config.toml
n_layer = 10
d_shared_expert = 64
activation = "swiglu"
normalize_top_k = false
init_std_router = 0.0077
lr_router = 0.00176
tie_embeddings = "early"
optimizer = "soap_variant"
lr = 0.00402
Below are experts of layer 5 (counted from 0) of a mixture-of-experts language model. Rows are named router (the router's row for the expert) and show model dimensions 0-63. Each number is 50 + 10 x the weight over its row's rms, rounded and kept within 0 to 99.
After each expert's rows: "comes after" lists some tokens at least twice as common just before its tokens as in all text. This comes from a sample of Wikipedia text that the model never trained on. Tokens count by the router's weight.

# expert 217
router:56 26 69 50 48 26 43 57 54 50 48 35 51 38 47 52 40 65 60 45 55 62 39 47 33 50 46 58 44 41 40 56 42 53 41 50 61 54 59 57 45 49 41 31 51 60 64 57 40 55 44 45 57 54 47 40 56 54 65 81 69 59 60 47
comes after: ",", ".", " that", " where", " when", " and"

# expert 20
router:53 36 54 48 39 56 41 43 50 43 38 61 47 49 53 55 36 43 55 51 51 54 32 36 59 69 71 56 53 40 42 46 35 54 54 52 42 37 54 58 55 58 44 43 49 57 59 57 55 36 53 62 59 63 60 53 49 45 57 74 53 55 48 58
comes after: "\n", " =", "==", " ==", "\"", "==="

# expert 59
router:65 77 48 51 43 56 53 42 53 54 60 58 52 33 42 56 57 57 55 40 51 23 42 64 50 42 68 34 54 57 30 63 43 44 54 53 43 52 49 46 62 53 47 50 49 62 64 69 60 40 51 42 57 55 49 40 47 41 38 40 42 76 58 59
comes after: " in", " the", " United", " New", " of", " South"

# expert 55
router:59 71 49 43 49 30 63 36 65 39 35 47 35 44 49 57 57 60 52 69 37 59 42 33 52 48 58 66 51 41 42 61 54 44 59 51 44 47 54 53 38 40 44 26 24 34 60 60 65 53 54 58 57 57 53 50 46 49 61 66 59 55 55 59
comes after: " of", " in", " ", " for", " on", " from"

# expert 44
router:54 36 52 36 35 37 56 53 62 37 56 37 46 52 58 48 70 70 54 37 34 54 47 43 33 66 35 55 50 44 49 56 40 68 51 48 53 52 67 53 36 33 58 26 40 56 58 61 42 46 33 56 65 55 53 44 37 50 45 77 70 70 40 65
comes after: ".", ",", "\n", " that", " but", ")."

# expert 197
router:54 45 46 54 36 49 53 49 53 50 56 57 39 36 53 48 62 50 49 53 57 30 43 72 56 58 45 30 40 53 46 60 42 65 53 54 63 42 50 54 65 38 55 39 45 51 62 39 53 21 44 24 61 59 37 47 56 70 61 61 64 50 48 45
comes after: "\n", "==", "===", " =", " ==", " ==="

# expert 245
router:51 46 21 40 37 29 53 49 67 42 42 60 50 73 48 41 24 52 55 61 52 46 41 51 45 38 49 65 47 41 42 50 49 52 34 73 38 46 59 53 45 40 44 61 53 55 59 69 61 56 52 52 56 51 61 39 34 37 35 65 44 57 66 55
comes after: "'", "s", " his", " its", " their", " of"

# expert 105
router:52 62 44 48 63 30 64 59 44 63 49 46 36 57 50 55 45 52 52 46 43 35 43 48 42 59 45 65 57 36 42 51 48 50 54 71 38 51 51 41 39 40 45 49 55 50 56 40 48 29 43 48 45 60 44 37 60 60 37 48 60 53 49 62
comes after: "6", "3", "5", "0", "4", "7"

# expert 201
router:64 64 51 55 47 42 34 54 46 47 48 57 52 55 59 57 50 41 53 56 58 46 37 60 42 59 56 51 45 41 56 52 38 43 50 59 40 22 58 43 38 50 58 43 42 37 67 42 50 55 51 61 67 63 58 45 59 51 58 54 57 63 73 62
comes after: ",", " of", " and", " by", " in", " with"

# expert 191
router:58 64 65 44 51 41 43 47 63 56 55 58 39 55 52 34 53 38 58 39 39 44 39 46 33 48 58 24 49 42 47 57 48 63 62 52 38 41 69 64 71 45 39 46 34 50 52 49 52 37 52 41 60 56 49 38 53 44 50 41 51 48 77 55
comes after: "-", "5", "4", "3", " two", "6"

# expert 156
router:48 44 50 35 44 50 66 48 47 34 48 49 26 59 38 62 39 64 54 43 34 36 46 53 51 54 63 24 63 45 42 56 42 43 62 40 39 60 41 54 64 61 40 64 53 34 59 49 42 41 54 68 72 55 38 47 47 41 35 45 43 65 36 42
comes after: " United", ",", " the", " New", " in", " South"

# expert 214
router:57 60 64 59 47 46 57 44 57 40 49 40 61 57 43 61 50 39 62 58 34 44 44 54 45 38 53 43 45 58 40 65 38 41 46 53 59 61 60 63 40 46 39 45 60 57 58 53 60 49 46 42 60 49 44 48 55 65 56 66 51 69 74 63
comes after: " |", " ", ";", "==", " —", " —;"

# expert 177
router:58 57 58 57 56 38 55 62 55 37 51 55 44 32 46 40 51 39 67 68 21 50 39 70 51 65 48 40 47 38 46 52 41 50 52 51 49 38 57 57 45 51 50 49 46 45 56 40 38 33 51 64 53 55 40 42 74 57 50 50 56 45 49 69
comes after: " ", " |", "0", " of", " F", " for"

# expert 7
router:61 44 32 53 40 53 38 55 54 71 34 67 43 69 67 57 41 52 62 61 55 27 37 57 47 48 66 46 39 56 74 49 47 49 55 55 42 33 62 57 66 58 44 55 57 57 52 53 69 45 57 44 58 64 42 48 49 37 33 53 57 49 54 47
comes after: "1", "0", "2", "9", "8", "7"

# expert 180
router:59 62 41 54 53 46 42 42 58 59 49 62 52 38 39 49 49 46 59 45 65 44 46 46 38 42 58 48 49 29 32 51 47 57 31 46 39 53 69 53 54 33 60 39 51 47 64 53 61 33 42 44 53 61 65 41 56 64 48 33 51 51 48 67
comes after: ".", " −", " +", "–", "/", " ."

# expert 15
router:49 51 43 44 39 51 45 45 61 56 60 54 52 58 46 56 48 47 51 47 42 34 46 37 49 48 64 35 51 52 58 56 47 57 34 64 48 48 56 59 59 40 45 52 59 41 55 60 37 59 31 50 50 49 46 45 36 46 57 40 48 60 57 60
comes after: "M", "S", "B", "C", "P", "D"

# expert 85
router:59 24 48 32 36 38 68 49 48 36 50 49 46 48 56 45 38 52 59 48 44 44 44 27 51 55 66 32 51 28 40 52 41 62 50 54 53 37 66 73 50 52 54 32 41 45 57 37 39 58 47 66 60 60 50 44 70 37 47 63 48 47 58 48
comes after: "′", "°", "'", "4", "3", "5"

# expert 53
router:48 53 61 45 46 52 56 43 45 39 34 55 57 44 64 62 39 31 53 58 47 47 46 52 48 45 48 39 37 54 40 45 49 56 57 43 44 56 52 67 61 61 44 70 50 52 60 48 54 33 35 46 70 65 59 33 41 35 71 60 62 64 47 63
comes after: " ", " on", "2", "1", "On", " On"

# expert 232
router:50 56 46 36 40 43 47 55 61 44 25 49 38 49 59 46 31 56 61 50 44 55 39 52 39 69 40 29 54 52 48 52 45 58 37 53 45 55 60 75 48 39 52 34 33 44 56 51 43 45 46 53 52 60 34 48 42 43 48 66 63 69 57 61
comes after: " the", " The", "The", " his", "s", " its"

# expert 184
router:52 52 55 54 53 45 54 57 58 42 47 41 58 65 61 38 77 52 57 46 53 52 48 48 28 66 39 56 55 55 51 57 25 55 49 44 52 45 51 56 48 39 41 39 35 41 50 44 42 42 46 45 57 63 48 49 59 48 70 61 62 56 57 56
comes after: ".", "\n", ",", " In", ").", " that"

# expert 199
router:63 53 37 61 58 54 41 57 45 65 31 35 40 54 38 48 43 59 49 69 52 52 40 61 40 67 36 48 44 30 50 65 35 87 35 43 52 51 62 57 49 48 50 59 39 48 62 42 80 38 37 51 50 50 52 46 40 39 45 62 61 59 60 54
comes after: " |", ":", " USA", "=", " J", " by"

# expert 242
router:58 58 48 60 36 45 36 46 52 59 52 48 44 30 40 53 43 41 52 42 32 56 51 47 35 57 37 57 30 43 44 46 46 32 57 59 40 40 49 49 56 36 52 58 27 62 59 56 64 48 42 42 54 58 45 41 43 48 56 34 56 60 51 58
comes after: "0", "1", "2", "3", "5", "4"

# expert 58
router:54 49 58 61 59 52 38 55 52 46 59 41 52 27 31 42 55 56 55 65 42 41 50 49 40 48 55 29 56 51 54 59 56 43 57 46 44 36 59 50 41 46 70 50 46 50 59 48 72 18 32 39 61 70 55 33 49 71 51 42 54 51 44 43
comes after: "–", ",", "1", "2", "9", " and"

# expert 147
router:57 42 62 44 51 45 50 31 57 49 44 35 52 49 44 58 49 44 63 45 43 40 38 59 42 44 59 31 57 65 56 61 45 53 50 63 51 43 48 57 58 40 62 40 44 42 49 63 44 38 48 54 57 67 51 49 50 48 43 38 58 52 45 61
comes after: " and", " &", "/", " or", "–", " /"

# expert 235
router:68 46 38 44 49 52 45 47 56 44 55 57 44 61 38 43 54 37 52 43 56 60 44 48 45 60 58 38 52 41 48 56 45 62 52 46 47 52 44 46 49 47 48 38 21 40 51 42 43 57 42 40 44 70 48 48 54 47 44 46 45 63 28 60
comes after: "\n", ")", " Team", " Total", " Party", " Title"

# expert 215
router:67 72 49 45 28 50 39 40 61 72 50 59 45 64 56 41 39 70 55 59 35 38 44 43 54 52 57 60 57 60 47 51 32 37 43 68 51 48 56 63 41 38 40 64 46 48 49 57 48 49 69 56 56 56 55 47 44 45 45 41 48 53 69 50
comes after: "0", "5", " million", " in", "6", "8"

# expert 60
router:55 45 38 47 38 39 58 55 56 58 53 43 43 50 33 38 31 78 54 65 41 54 39 50 50 72 58 58 47 40 44 53 51 56 53 38 49 64 65 42 31 24 42 57 53 57 74 55 68 49 46 18 67 52 56 52 58 52 67 43 55 62 40 63
comes after: ",", " one", "),", "\",", ";", " part"

# expert 240
router:56 69 59 36 58 47 25 51 63 45 49 56 45 40 52 54 49 62 40 52 40 51 43 47 43 66 63 51 39 29 43 44 48 51 46 36 52 18 53 54 49 30 60 32 43 33 59 46 46 33 56 55 48 50 37 43 59 45 53 57 61 49 56 47
comes after: " ", "0", "5", "3", "4", "%"

# expert 207
router:57 41 60 39 33 38 50 56 58 34 41 35 45 32 59 45 51 49 45 39 40 33 41 61 48 47 53 46 49 48 59 46 37 48 54 44 47 40 46 46 49 35 37 51 54 54 64 61 56 35 42 52 62 66 56 36 57 70 43 57 54 58 50 47
comes after: "\n", ".", "==", " =", ")", " =="

# expert 64
router:59 52 61 45 43 42 35 15 75 51 47 35 36 56 46 47 51 63 58 60 34 34 47 52 46 48 64 39 54 39 43 49 47 58 49 67 55 50 54 52 69 42 59 58 27 49 64 43 58 52 36 36 51 61 62 43 59 80 57 49 62 67 47 43
comes after: "-", " (", " \"", "/", "==", "==="

# expert 198
router:62 78 58 41 61 42 30 38 61 40 46 61 52 56 68 53 55 51 45 58 34 58 44 54 39 59 47 51 59 37 40 45 53 31 55 55 47 43 47 51 38 17 44 52 26 21 57 49 56 51 54 49 53 58 51 48 58 40 66 58 53 59 55 49
comes after: " ", "0", ")", " —", "%", "3"

# expert 188
router:63 54 58 34 35 41 48 49 51 42 51 49 43 54 42 55 41 55 72 39 48 49 27 57 48 59 54 46 47 48 48 61 31 65 39 43 32 47 54 80 39 44 37 46 32 53 66 44 63 30 41 44 56 45 49 43 42 46 59 46 70 60 75 60
comes after: " the", " The", " his", " a", " this", " their"

# expert 176
router:51 45 45 54 45 44 49 61 53 51 39 61 42 57 59 39 54 47 55 47 49 31 43 45 40 31 44 39 50 55 35 49 35 45 53 43 38 56 68 58 57 43 41 48 56 32 47 51 58 51 40 48 64 60 52 42 55 45 38 51 52 75 69 69
comes after: " in", ",", " of", " New", " near", " at"

# expert 99
router:60 55 57 34 52 53 45 44 59 65 50 54 44 46 34 23 43 43 48 47 73 36 40 51 48 61 63 45 51 64 41 51 34 49 62 50 52 43 57 56 54 34 39 32 62 33 59 36 56 42 42 45 57 39 25 49 59 61 47 37 60 45 49 46
comes after: "-", " |", "|", ":", " •", "Personal"

# expert 87
router:57 47 34 40 44 38 54 63 58 55 42 45 50 34 41 55 57 61 51 48 60 54 49 42 45 59 39 43 57 43 51 51 39 61 37 54 48 41 58 60 24 39 63 31 34 75 56 69 48 49 35 65 58 48 43 40 53 56 41 46 62 65 56 52
comes after: " |", " ", ".", ":", " \"", "%"

# expert 136
router:52 47 49 47 50 48 66 47 57 40 37 57 53 59 75 50 70 47 51 47 44 59 39 56 43 38 60 36 35 47 35 63 51 56 37 55 37 53 63 56 35 47 37 33 49 52 59 42 69 41 59 58 61 55 42 48 39 26 65 60 66 55 63 61
comes after: " the", " The", " a", "The", "s", " his"

# expert 204
router:52 49 46 46 54 48 56 50 56 39 46 60 43 55 63 45 54 56 51 55 48 41 38 49 43 52 58 23 36 45 40 50 49 43 53 65 46 48 60 53 58 64 55 58 68 53 62 66 58 57 44 46 44 66 34 40 55 51 54 62 47 46 50 43
comes after: "\n", "6", "5", "0", "4", "7"

# expert 35
router:58 47 49 43 15 39 47 35 51 28 44 46 50 41 44 47 40 44 54 54 46 28 45 54 48 58 36 22 57 51 63 46 43 57 53 43 52 37 56 43 44 40 54 54 60 45 56 54 55 48 50 61 58 47 48 52 46 51 49 45 41 54 57 56
comes after: " |", ".", ")", "\n", "==", " ="

# expert 2
router:48 42 36 52 48 41 62 57 55 42 51 33 61 53 38 55 43 57 48 47 55 52 49 55 44 58 47 46 61 28 42 63 47 44 53 50 46 56 69 62 43 62 47 29 55 52 57 70 48 40 53 59 54 76 49 52 48 60 48 67 49 55 63 63
comes after: " |", ";", ":", " /", " Set", " than"

# expert 68
router:47 50 58 33 42 45 55 49 52 64 38 49 44 29 56 48 47 56 68 58 35 36 36 47 54 38 24 37 49 54 63 67 48 56 51 52 52 56 61 70 42 46 48 67 46 54 55 62 42 41 42 59 58 49 52 34 57 65 49 43 57 63 56 48
comes after: "|", " ", "-", " Prim", " District", " SR"

# expert 76
router:49 44 56 59 42 40 33 34 44 32 52 61 46 48 61 45 56 51 61 45 68 45 38 43 58 46 37 39 34 46 66 47 45 37 41 59 59 41 69 65 57 48 34 51 50 44 53 56 64 45 50 57 55 47 45 52 68 61 54 55 60 46 72 59
comes after: " the", " as", " of", "-", " served", " appointed"

# expert 54
router:59 39 48 37 48 41 31 33 55 62 39 49 52 43 47 58 50 48 55 49 44 57 38 51 43 49 47 43 53 48 39 56 37 48 64 51 34 53 54 63 38 41 54 32 40 68 53 52 43 47 33 51 56 44 40 42 43 68 53 61 53 62 77 59
comes after: " ", " |", "1", " \"", " (", " to"

# expert 11
router:57 55 51 33 35 40 56 40 51 50 37 56 40 48 64 50 27 37 61 46 36 47 46 56 56 32 51 47 32 58 39 52 45 57 71 41 37 60 65 61 42 56 48 71 46 50 65 54 45 40 37 49 57 56 63 50 50 52 61 64 50 72 72 73
comes after: " ", "2", "1", "|", " October", " November"

# expert 33
router:63 46 42 55 57 45 54 58 63 45 21 43 40 49 58 44 41 39 62 58 62 48 44 58 40 52 50 42 47 50 58 56 36 45 38 52 43 35 61 82 53 48 54 52 50 50 55 58 44 47 35 49 53 52 60 54 61 57 53 56 58 63 32 67
comes after: " and", " to", " he", " who", " also", " He"

# expert 161
router:58 59 59 38 50 47 66 56 50 48 40 79 51 59 51 49 42 46 55 42 55 61 43 49 47 49 63 49 57 40 33 57 45 48 72 44 47 33 64 53 46 36 68 50 46 60 59 36 73 50 52 58 56 60 61 38 67 43 62 47 50 54 45 49
comes after: " was", " is", " It", " it", " been", " part"

# expert 246
router:72 42 62 36 44 39 62 46 62 50 59 47 33 47 39 50 62 47 53 56 53 47 33 51 48 50 52 51 65 33 67 75 37 56 60 45 23 38 68 63 52 62 48 37 58 49 69 34 76 32 39 50 51 46 39 42 44 57 56 44 68 55 51 56
comes after: " a", " an", " A", " new", " b", " first"

# expert 141
router:50 47 49 44 28 50 56 50 62 38 39 56 48 41 57 65 50 42 48 50 39 56 36 38 58 59 68 38 58 66 50 47 34 49 59 55 26 24 58 53 62 51 48 40 47 49 60 51 61 40 55 59 72 68 63 49 53 52 52 81 59 55 57 73
comes after: "\n", ".", "\"", "==", ").", " =="

# expert 41
router:45 56 44 54 47 41 67 57 60 50 47 39 50 54 36 44 49 60 56 34 37 68 44 61 37 43 59 53 49 43 47 74 51 50 55 46 38 48 50 57 52 46 54 56 35 62 52 63 65 53 32 65 53 47 54 44 46 64 68 80 61 53 53 37
comes after: " ", "1", "2", "3", "4", "5"

# expert 80
router:52 35 42 40 48 31 57 58 56 59 68 43 45 66 53 50 53 57 47 66 46 50 38 56 58 36 64 36 48 62 38 68 48 47 43 45 48 51 62 55 56 49 48 47 53 49 63 47 64 38 46 41 65 57 37 45 56 54 53 52 50 52 51 44
comes after: ",", " (", "D", "(", "M", "),"

# expert 226
router:50 52 50 55 38 42 45 50 62 68 41 52 35 52 60 54 41 57 60 58 48 35 47 48 35 76 69 50 42 44 58 51 32 48 62 53 58 46 61 62 47 43 60 48 31 45 61 58 47 42 49 50 67 48 52 38 43 62 36 53 50 64 41 55
comes after: " \"", "-", " (", "|", " |", ":"

# expert 16
router:58 64 44 36 53 48 36 55 53 50 55 56 51 65 49 59 57 65 53 59 52 37 45 61 47 58 55 49 52 48 45 52 48 51 68 32 48 37 66 57 56 35 54 67 57 50 62 45 47 54 26 54 52 63 54 47 48 54 61 67 45 39 34 51
comes after: "9", "1", "8", " (", " &", " et"

# expert 208
router:54 55 48 54 64 36 62 64 47 62 56 39 28 58 63 54 58 37 54 40 50 32 45 47 48 70 45 55 47 45 59 60 40 53 51 51 40 42 55 52 38 50 47 51 47 55 60 46 38 54 47 47 50 56 52 29 64 52 51 48 53 70 60 71
comes after: "–", "6", "3", "5", "0", "2"

# expert 218
router:53 41 60 43 57 42 52 52 65 58 29 55 61 63 49 54 29 39 52 55 49 55 43 57 40 46 58 28 43 50 43 44 37 51 53 32 37 24 65 56 46 30 41 46 52 53 59 47 63 34 55 54 46 52 54 40 71 63 61 51 56 60 33 56
comes after: " was", " is", " it", " were", " are", " It"

# expert 94
router:60 39 56 49 49 51 36 38 64 51 23 35 46 51 50 58 25 47 55 49 46 63 40 53 29 66 42 53 54 45 26 48 57 60 48 46 44 39 58 56 67 41 64 31 36 45 56 57 62 47 54 43 51 62 48 49 44 49 58 74 56 55 42 61
comes after: " ", " the", " during", "1", " for", " after"

# expert 77
router:77 60 78 40 45 37 50 50 72 50 52 62 39 52 58 40 46 31 53 57 42 40 45 45 38 47 50 54 38 51 56 42 37 58 53 55 56 43 58 53 40 39 31 49 42 64 49 44 45 45 42 31 60 54 54 36 63 40 51 56 42 44 57 52
comes after: "0", "5", "6", "4", "3", "7"

# expert 219
router:49 67 28 58 50 47 45 48 65 53 54 42 58 42 46 57 34 41 59 65 52 52 47 39 43 50 70 53 45 46 30 55 44 57 41 49 25 59 56 60 39 32 60 64 51 61 54 64 35 51 53 40 57 47 52 48 48 41 44 50 51 65 52 44
comes after: ".", "0", "8", "4", "5", "7"

# expert 110
router:59 46 71 47 54 49 53 50 61 72 47 54 32 63 57 50 66 58 65 41 40 57 49 45 43 76 58 41 40 34 39 62 47 53 44 58 50 42 52 51 57 35 47 67 43 59 57 37 76 40 54 38 44 54 51 48 40 37 48 44 57 56 61 69
comes after: " a", " the", " with", " b", " p", " The"

# expert 111
router:57 66 56 61 47 43 75 73 57 57 48 54 40 36 45 44 37 62 58 49 35 52 38 54 38 45 53 43 44 42 41 61 43 53 51 54 38 42 64 58 24 25 51 48 47 56 60 55 58 44 46 60 59 58 53 40 49 62 53 58 55 56 60 59
comes after: " in", " |", " of", " M", " at", " H"

# expert 241
router:56 50 54 68 56 36 68 62 56 53 50 56 43 55 57 53 60 42 64 40 49 43 40 52 42 53 43 45 57 51 55 60 47 61 46 53 33 56 59 61 38 30 53 51 41 73 62 59 37 37 47 52 61 53 50 39 57 56 55 57 65 65 45 56
comes after: ".", " was", "|", " is", "3", "4"

# expert 103
router:55 47 28 64 42 42 65 52 58 63 46 57 47 33 32 51 46 68 60 58 46 50 38 38 40 50 51 43 51 44 43 63 38 57 41 53 48 41 54 57 31 30 59 46 44 44 58 50 48 44 38 61 60 58 53 43 51 48 47 51 56 61 67 61
comes after: " |", " (", " /", " Trans", " inter", "ic"

# expert 227
router:54 43 50 48 42 45 40 56 55 52 40 54 45 64 64 50 46 66 45 56 38 35 48 57 49 39 40 48 50 48 31 57 50 50 58 24 46 20 52 56 46 48 35 34 18 64 74 52 53 41 40 53 77 50 55 48 50 54 59 68 47 44 56 57
comes after: "2", "0", "1", " ", "9", " in"

# expert 237
router:56 58 49 51 40 46 45 48 53 48 34 40 52 47 49 63 58 47 50 48 62 50 42 41 40 62 67 40 43 31 36 51 41 59 36 34 37 36 58 58 52 42 59 21 38 47 61 61 57 39 48 56 58 49 51 47 54 31 62 53 61 61 65 67
comes after: " |", " the", "2", " a", ";", "%"

# expert 45
router:45 46 36 57 42 29 42 42 59 39 30 51 48 41 38 51 49 40 45 61 58 55 48 62 39 46 49 42 53 37 41 55 40 61 36 58 55 53 55 53 48 48 39 58 45 38 56 48 49 58 48 50 56 67 50 46 54 64 59 53 43 52 41 48
comes after: " to", " he", " who", " and", " He", " she"

# expert 8
router:57 60 49 36 30 41 42 62 61 41 46 55 51 37 55 51 56 48 65 44 59 62 47 58 34 51 49 45 41 49 53 55 35 54 49 55 49 37 51 52 60 39 58 39 44 57 73 62 57 37 51 36 57 42 43 42 39 47 66 68 55 61 71 56
comes after: " |", "0", " to", " near", " through", " by"

# expert 182
router:51 30 65 26 37 40 61 38 55 55 34 30 47 66 50 57 39 68 66 49 53 52 46 61 49 41 54 70 51 58 34 47 53 54 57 47 40 51 40 62 33 45 33 44 34 40 51 55 39 55 48 39 58 49 68 51 46 54 54 64 66 59 54 67
comes after: " the", " of", " a", " one", " with", " all"

# expert 104
router:56 55 51 55 49 43 45 57 57 54 50 47 41 54 38 52 46 50 65 68 47 61 39 44 42 52 56 23 32 26 53 49 52 44 35 39 49 36 56 52 46 53 53 51 62 47 72 57 60 37 69 61 56 47 61 47 54 38 34 45 58 53 45 68
comes after: " |", " S", " M", " N", " T", " B"

# expert 47
router:48 51 57 59 48 44 55 35 54 56 41 40 40 55 54 56 43 39 70 51 31 51 50 41 53 43 59 56 45 58 41 69 55 59 49 62 38 55 51 55 64 50 31 27 41 56 46 44 55 45 49 42 52 62 46 44 41 69 39 42 60 51 41 48
comes after: " ", "1", "2", "3", "0", "4"

# expert 165
router:55 42 50 46 34 52 59 58 50 41 53 59 50 57 52 54 60 40 53 80 25 42 45 63 54 52 46 56 41 51 46 69 51 75 64 55 51 40 48 64 58 46 57 44 51 35 76 64 51 47 43 49 50 55 48 38 43 67 52 43 59 53 52 55
comes after: " ", "1", "9", " (", "2", "8"

# expert 62
router:67 65 49 62 51 43 53 43 56 51 51 54 27 54 60 55 45 42 64 48 64 52 36 50 41 57 46 44 30 55 37 47 54 42 65 47 43 33 74 62 50 55 42 48 53 52 55 37 53 15 49 63 44 47 47 33 61 65 57 58 50 61 60 44
comes after: " of", " in", " to", " as", " at", " is"

# expert 230
router:65 55 57 43 44 39 55 50 58 57 55 48 53 49 43 48 50 53 65 66 51 41 43 47 41 44 61 70 46 37 36 56 46 69 54 47 14 48 68 50 59 33 43 43 59 49 54 43 52 33 39 50 44 51 42 35 46 60 65 45 65 58 60 42
comes after: " a", " is", " as", "),", ",", " was"

# expert 0
router:65 35 53 33 45 52 46 46 56 48 45 54 46 52 41 35 59 50 54 57 59 43 33 55 41 59 52 47 36 56 54 60 35 71 59 53 59 28 47 50 33 46 65 46 39 52 53 44 70 42 63 60 53 41 41 48 63 31 44 54 55 52 43 53
comes after: " |", "|", "″", "0", "°", "/"

# expert 18
router:51 52 56 39 49 47 50 46 58 38 47 53 45 48 43 30 31 41 46 49 60 39 36 46 44 50 53 41 49 55 35 59 35 64 56 60 54 39 53 57 23 22 45 36 58 55 66 48 66 35 42 48 54 38 41 48 57 52 66 48 78 51 53 49
comes after: "-", " |", "|", " •", "Personal", "("

# expert 134
router:58 42 67 45 35 26 50 47 57 51 55 39 54 50 52 53 51 42 54 49 47 52 45 62 27 43 37 63 42 45 43 58 56 69 59 57 45 33 53 62 55 60 54 48 41 49 65 75 51 47 32 39 46 48 41 50 47 54 59 66 73 58 65 70
comes after: " his", " ", " a", " her", " with", " had"

# expert 116
router:55 82 56 37 36 45 57 38 43 48 42 63 41 56 46 24 66 46 52 48 50 43 43 48 55 60 66 47 48 56 30 49 45 53 44 37 49 33 52 49 35 33 47 51 40 47 60 60 69 36 18 61 52 51 58 38 38 62 50 51 56 48 55 66
comes after: " in", " ", " In", "In", " of", " for"

# expert 71
router:56 37 46 43 32 43 26 62 63 39 53 55 53 63 47 48 52 62 54 54 43 41 40 60 41 43 64 63 56 55 39 58 54 57 55 50 41 20 53 69 61 45 36 23 34 48 74 57 64 42 43 46 64 65 36 35 39 54 81 54 49 51 58 50
comes after: "9", "0", "1", "2", " ", "8"

# expert 109
router:54 60 52 41 51 48 49 34 52 53 36 47 21 58 40 36 39 65 49 42 41 44 55 41 24 42 55 41 53 60 53 59 39 56 57 54 35 54 65 66 44 54 58 37 53 52 64 54 58 40 52 46 59 48 40 50 39 60 53 73 45 74 54 33
comes after: " (", "-", " \"", " the", ",", " un"

# expert 133
router:58 35 28 74 41 46 62 57 52 55 36 65 48 45 40 61 60 48 53 65 55 59 52 49 50 61 70 44 38 56 51 62 49 45 29 37 43 47 66 64 46 51 47 54 44 31 62 35 44 38 48 28 55 58 49 44 65 59 50 50 58 48 49 56
comes after: " was", " is", " were", " be", " been", " are"

# expert 17
router:56 52 45 65 54 22 35 49 53 60 46 46 55 60 62 55 48 53 46 47 49 48 35 70 27 49 58 54 52 50 44 51 42 45 54 57 45 54 66 65 41 45 44 49 35 40 62 49 54 46 43 44 70 50 46 36 67 49 55 57 60 76 71 54
comes after: " of", " the", ",", ":", " |", " in"

# expert 97
router:56 41 58 57 60 38 43 39 52 58 41 38 45 45 42 45 54 51 60 55 45 56 44 41 40 55 65 58 41 46 55 62 52 53 56 54 48 37 50 62 44 29 51 33 24 67 52 36 57 40 44 63 48 50 56 41 53 34 56 65 55 53 55 37
comes after: " ", "1", "2", " |", "3", "4"

# expert 137
router:59 56 75 42 41 40 58 37 65 44 49 59 49 40 40 57 26 35 61 32 33 54 40 48 42 45 58 41 42 50 44 54 41 60 68 56 49 39 55 58 43 32 53 62 47 51 57 54 52 41 37 61 57 61 49 41 62 43 75 50 53 59 59 66
comes after: "–", "0", "3", "5", " due", "6"